Weights of a small mixture-of-experts language model, trained from scratch on English Wikipedia: 8 layers, 3 picks a token.
Below are experts of layer 4 (counted from 0) of a mixture-of-experts language model. Rows are named router (the router's row for the expert) and show model dimensions 144-191. Each number is 128 + 24 x the weight over its row's rms, rounded and kept within 0 to 255.
After each expert's rows: "comes after" lists some tokens at least twice as common just before its tokens as in all text; "mostly gets" lists some tokens that are sent to it at least half of the time. This comes from a sample of Wikipedia text that the model never trained on. Tokens count by the router's weight.

# expert 58
router [129 124 116 133 118 170 236 116 145  89 121 181 122 116 141 101 153 121 119 136 114 147 154 117 118 137 137 116 133 132 115 157 109 130 119 127 101  81 143 108 104 148 122 124 110 132 153 132]
comes after: " in", " was", " were", " be", " been", " this"
mostly gets: " months", " times", " occurred", " shortly", " days", " time"

# expert 5
router [116 130 146 154 150  76  99 104 137 166 152  89 150 121 161 156 120 170 120 134 151 111 134 147 131  92 121 167 121 167 142 144 120 113 172 142 144 120 123 119  88 167 106 124 121 137 105 132]
comes after: "\n", " U", " No", " Team", "0", " C"
mostly gets: " ±%", " Candidate", " ​(", " graduated"

# expert 13
router [124  78 129 114 161 117 107 133 104 170 129 134 117 100 111  93 187 120  96 128 124 110 113 134 120 170 110 151 144 117 130 110 111 124  96 174  89  76 120 157 131 113 119 185 107 141 158 111]
comes after: " |", "|", "==", " +", " Best", " US"
mostly gets: "Career", " ISBN", " Chevrolet", " Billboard", " Pts", " MPC"

# expert 9
router [145 172 116 106 128 144 211 159 135 112 139 121 141 151 126 128 147 100 104 116 121 133  86 123 100 102 151 103 123 141 107 101 148 137 108 129  82 113 125 122 143 141 111 134 111 141 127 108]
comes after: " to", " and", " he", " was", " also", " who"
mostly gets: " worked", " wrote", " gave", " get", " ran", " taking"

# expert 26
router [138 105 156  94 130 176 146  79 112 187 151 102  82 110 143 148 139 109 118 145 125 109 124 130 141 121 177 162 139  99 128 107 144 150 138 137 106 131 102 126 149 130 112 162 149 139 159 197]
comes after: " the", "|", " (", "-", " New", " United"
mostly gets: " American", " where", " British", " Chinese", " Indian", " European"

# expert 22
router [135 131 125 155 124 178 102 163  93 156 132 123 180  97 171 118 127 129  98 161  92  88 125 122  72 147 142 108 100 154 150 150 157 138 153 116 140 168 144 135  98 154 140 121  99 128 143 155]
comes after: " |", "\n", "|---|---|---|---|", "|---|---|---|---|---|", "|---|---|---|", "|---|---|---|---|---|---|"
mostly gets: " However", " while", " While", " although", " however", " ±%"

# expert 49
router [115 122 115 136 100 136 142 170 100 191 137 106 120 122 192 132 128 114 139 129 117  72 137 118 134 127 163  87 116 145 150 131 144 118 116 159 117 119 117 153 133 157 132 158 154 128 148 125]
comes after: " 0", " 1", " 2", "0", " 3", " "
mostly gets: " Goals", "STARRS", " his", " Opponent", " their", " Their"

# expert 15
router [157  95 133  92 135 142 145 106 145 125 157 143 164 166  91 100 142 141 101 133  73  99 143 153 167 184 144  55 124 124 151 131 120 153 114 157 121 117 105 121 110 123 116 139 107  89 147 108]
comes after: " a", " an", "'s", " American", " first", " his"
mostly gets: " politician", " officer", " member", " manager", " minister", " commander"

# expert 51
router [144 140 103  78 113 147 132 111 166 154  93 150 113  94 115 137  89 148 135 137 139 115 132 120 114 123 136  99 139  99 145 146  97 143 108 112 115  91 140 145 118  96 189 147 123 140 131 151]
comes after: ".", ",", " that", " where", " when", " John"
mostly gets: " he", " She", " He", " she", " they", " who"

# expert 3
router [147 145 126  82 140 148 128 110 125 142  79 146 182 138 108 125 115 126 109 158 125  96 132 122  97  97 142 115  84 160 154 109  91 137 108 115 149 151  99 122 144  98 125 111 153 126 147 130]
comes after: " \"", "-", " and", " a", " (", "=="
mostly gets: " re", " h", " w", " st", " sh", " dis"

# expert 6
router [130 112 116 132 168 141  95 123  87 169 129 107 145 152 166 122 101 106 169  90 108 105 150 123 165 129 158 111 160 137 145 108 154 132  96 154 129 104 126 107  94 115 121 134 121 119 123 136]
comes after: " ", ")", " The", "%", "\"", " list"
mostly gets: " It", "Studio", "It", " |", " terminus", " it"

# expert 52
router [113 121 168 116 141 123 108 108 141 140 104 164 106 140 136 117 111 141 116 152 126  78 106 146  99 127 149 181  87  85 162 159 116  67 121 146 156 102 136 154 109  78 137 147 130 116 132 125]
comes after: " (", "-", " |", ";", " W", "|"
mostly gets: " PA", " SH", " SR", " MG", " U", " KM"

# expert 14
router [130 108  92 123 115 167 150  97 129  83 113 149  89 134  94 124 145 121 138  93 112 115 166 120 147 139 151  95 127 106 131 134 125 141 103 138 154 148 129 112 133 150 147 144  87 116 176  93]
comes after: " the", " of", " and", " other", " two", " for"
mostly gets: " areas", " games", " groups", " those", " students", " songs"

# expert 12
router [ 91 117 112 152 137 120 112 120 108 175 142 121 104 156 104  88 163 130  60 105 151 153 163 116 103  96 110 109 194 132 129 128 133 109 132 148 144 109  97 110 125  71 150  95 121 121 133  89]
comes after: " |", "|", ";", " +", " /", " 2"
mostly gets: " ", " FW", " Candidate", " Preceded", " Pts", " ±%"

# expert 25
router [152 122 109 104 118 121  80 138 151 174 129 182  97 120 113 129 120 124 124 134 135 145  84  89 102  95 155 112 119  93 112 159  78 127 146 106 135 105 113 167 117  92 147 125 122 117 112 133]
comes after: " |", "-", ",", ":", " by", " and"
mostly gets: " David", " William", " Robert", " Chris", " Sir", " John"

# expert 40
router [105 117 118 118  96 143 115 155 108 119  96  99 152  99 146  75 120 122 119 121 124 173 144 131 141 177  74  93  79 120 132  98 112 119 103 159 119 128 123 103  93 111  98 160 115 110 134 104]
comes after: "-", " the", " The", " •", " a", "–"
mostly gets: " number", " Coordinates", " Genus", "Population", " Binomial", " Synonyms"

# expert 31
router [107 116  95 127 119 121 119 147  57 129 141 144 128 139 123 149  90 102  80 127 116  96 133 114 150 129 126 126 129 120 149 150 154  98 135 136 115 137 115 184 106 149 124 108 132 103 145 150]
comes after: "\n", "\n ", " ", " there", " There", "\n   "
mostly gets: "The", "=", " Website", "with", " Density", " •"

# expert 23
router [127 150 106 145 111  95 161 159  86 102  66  94 135 146 160 217 141 121 133  92 112  97 154 126 149 134 152 106 141  96 181 131 119 113 108 126 142 126 101 136 127 155 148 132 126 124 138 114]
comes after: " is", " as", " was", " to", " with", " he"
mostly gets: " a", " his", " been", " being", " their", " was"

# expert 57
router [112 134  94 147 136 130 130 137  76 127 181  75 100 135  97 101  85 118 134 105 107 169 170 138 108 118 143 110 151 112 128  86 147 108 103 132 133 112 125 192 160 125 150 114 112 127 165 171]
comes after: " of", "\n", " in", " to", " on", " at"
mostly gets: " the", "The", " The", "|", "the", " entire"

# expert 8
router [126 142 149  90 126 120 100 120 154 134 112 159 139 103  87 116 132  63 133 155 151 131 111 130 117 116 137 108  89 113 154 160  97  99 108  99 165 135 109 162 139 114 166 105 126 156 140 103]
comes after: ":", "-", " (", " S", " \"", "|"
mostly gets: " Bel", " Hel", "Al", "Gu", " Rod", " Ros"

# expert 46
router [131 101 153 148 138  95 144 184 109 152 121 138 103 125 161 142 123 164 113  93 124 103 147 134 158 150 134 175 149 108 167 142 130 173 124 146  80  86 104 121 134 118 145 144  96 107 111 102]
comes after: ".", " |", ":", "–", " (", " $"
mostly gets: " 50", "200", " 150", " 70", " 300", " 115"

# expert 45
router [118 166  91 100 126 173 160 165 164  74 124 133 147 167 149  82 135  99 113 128 123 118  80 103 107 121 172 133 116 141 142 121 104 126 115 124 118 108 113 103 137 138 114 124  94 132  81 147]
comes after: " was", ",", " to", " However", " he", " and"
mostly gets: " but", " because", " However", " out", " named", " announced"

# expert 60
router [127 135 140 129  67 107 118 117 117 132 116 100  37 133 175 114 138 120 105 125 163 131 140  84 127 115 112 131 142 150 172 105 106 126 116 162 127 103  90 141  99 120 128 146 138 180 134 107]
comes after: "\n", " |", "|", " on", "–", "°"
mostly gets: " FW", " SWE", " BRA", " ENG", "June", " December"

# expert 21
router [115 143 134 123  97 119  96 155  81 107 115 140  87 116 111 110  93 137 111 108 168 114  93 162 127 106 129 147 118 169 120 175 126 156 156 119  95 176 109 122 148 102 125  95 146 126  79 155]
comes after: "\n", ")", ";", " Animalia", " information", ");"
mostly gets: "″", "′", "Species", " UTC", " Born", "Genus"

# expert 43
router [ 89 106  96 124 137 119 142 136 126 118 100  97 115 112  98 151  88 141 114 155 117 134 131 152 161 143 164 127 144 134 137 122  97 158 112 131 132 103  70  92 137 106  91 161 107 121 179 117]
comes after: " the", " The", "The", " a", "'s", " his"
mostly gets: " an", " Royal", " Civil", "An", " newly", " Supreme"

# expert 36
router [150  98 116  71 125 141 132 145 153 170 144 179 141 166  76 113 141  98  59 139 100 129 116 134 133 153 151  96 145 147 119 141 161 144  95 143 112  86 101 134 117 110 163 138 111  86 154  79]
comes after: ",", " |", " (", "-", " –", " \""
mostly gets: " Siege", " Best", " Concerto", " Nominated", "screenplay", " wife"

# expert 18
router [123 119 116 126 134 166 146 138 115 134 130 122 152 149 115  81 176 130 108 155  93 171 106 144 115 164 139 151 151 105 119 113  83 133 105 148  89 154  86 123 145 158 111 140  98  79 112 116]
comes after: " the", "-", " a", " is", " Website", " are"
mostly gets: " Succeeded", " based", "based", " original", " related", " Founded"

# expert 10
router [168 182 118 117 119 137 128 155 102 132  88 125 104 173 119 113  68 122 101 123 113 107 118  79  96 117 151 121 118 160 161 115 131 146 150 105 104 106 112 127 129 148 124 114 147 147 143 111]
comes after: " it", " It", " was", " he", " is", " He"
mostly gets: " has", " have", " would", " had", " been", " not"

# expert 32
router [113 133 121  85 140 146  98 131 125 155  94 161 123  97  96 156  79 123 122 132 143 133  99 186 108 123 115 111 112  88 130 136  92 148 119 128 142 135  88 134 136 109 176 120 131 130 152 117]
comes after: " of", "-", ":", " the", "=", " in"
mostly gets: " Ol", " Mor", " Bal", " Le", " Az", " Bur"

# expert 34
router [129 121 135 115 127 154 184 147 118 143  90  81 127 129 141  41 130 144 122 105  68 131 144 128 111 138 122 176 147 131 117 117 132 146 150 118 114  86 115 170 112 149 142 138 106 110 138  97]
comes after: " the", " of", ",", " with", " and", " for"
mostly gets: " some", " several", " these", " many", " both", " each"

# expert 48
router [152 130 126 151 144 171 104 164 172 126 148 129 105 142 164 136 102 117 154 134 131 105  96 125 124 140 125 150 128 170 136 104 159 151  90 135 158 177 151  99 150 130 136 133 137 151 113  96]
comes after: ".", "==", " =", ")", " ==", "==="
mostly gets: " ===", " ==", " =", " ====", "|---|---|---|---|---|---|---|", " Arthropoda"

# expert 7
router [145 134 128 134 124 121 159 165 104 144 157  81 105 131 150 130 105 136 132  95 101  54 130 132 132 118 148 122 133 123 103 109 164 124 149 121 102 120 131 116 114 153 102 139 137 137 119  84]
comes after: ",", " one", " well", " Siege", "s", " University"
mostly gets: " and", " or", " &", " nor", " but", "',"

# expert 19
router [116  97 133 127 189 104 127  99 124 149 121 159  79 128 119 105 155 150 110 135 115 141 110 165 137  97 174 156 109 120 150 128 124 116 127 141 136 115 130 133 125 113 155 149 147 159 171 129]
comes after: " of", " |", ",", " in", " (", " the"
mostly gets: " South", " east", " north", " west", " North", " Northern"

# expert 37
router [138 120 115 103 121 131 200 138 137 104 147 126 137 138 123  96 136 134 139 116 124 148 119 138 130 164 126 102 135 111 149 101  83 125 141 162 111  95 117 122 129 122 122 146 133 101 157 117]
comes after: " a", " the", "'s", " his", " an", " their"
mostly gets: " this", " research", " security", " relationship", " cultural", " border"

# expert 11
router [161 123 110  93 118 155 134  90 118 178 115  95 158 107 142 148 118 106 148 133 115 100 129 138 114 159 127 106 122 132 117 124 129 129 139  99 133 113  98 157 136 125 142 142 120 107 165 127]
comes after: " of", " and", " for", " with", " in", " on"
mostly gets: " social", " anti", " non", " vice", " Prime", " then"

# expert 20
router [155 103 143 109  91 114 135 185 133 147  95 131 113  98 152 152  97 160  92 114 123 119 156 147 150 179 104 181 117 101 126 142 124 141 114 117 107 147  90 158 134 106 143 142 122 116 156 134]
comes after: " (", ":", " |", "-", "–", ";"
mostly gets: " Phylum", "Senior", "Youth", " Edited", "|---|---|", "|---|---|---|"

# expert 17
router [ 84 110 102 120 127 123 132 145 112 162 159 109 121 160 137  90 133 134 139 100 117 103 120 120 144 141 106 148 117 106 114  83 164 120 116 131 124 164 107 112 138 167  77  80 116 138 155 170]
comes after: " ", " such", ")", "%", " hold", " Party"
mostly gets: " including", " include", "including", ");", " includes", " represent"

# expert 42
router [106 103 150 150 131 126 126 131 169  93 157 151 137 117 115 163 175 105 108  69 139 103 152 154 121  85 150 118 141 126 119 149  90 160 119 154  86 150 142  97 117 131 129 150 156 155 166 181]
comes after: ",", "–", "N", " January", " March", " September"
mostly gets: " ===", ")===", "idae", " ====", " Jr", " Jersey"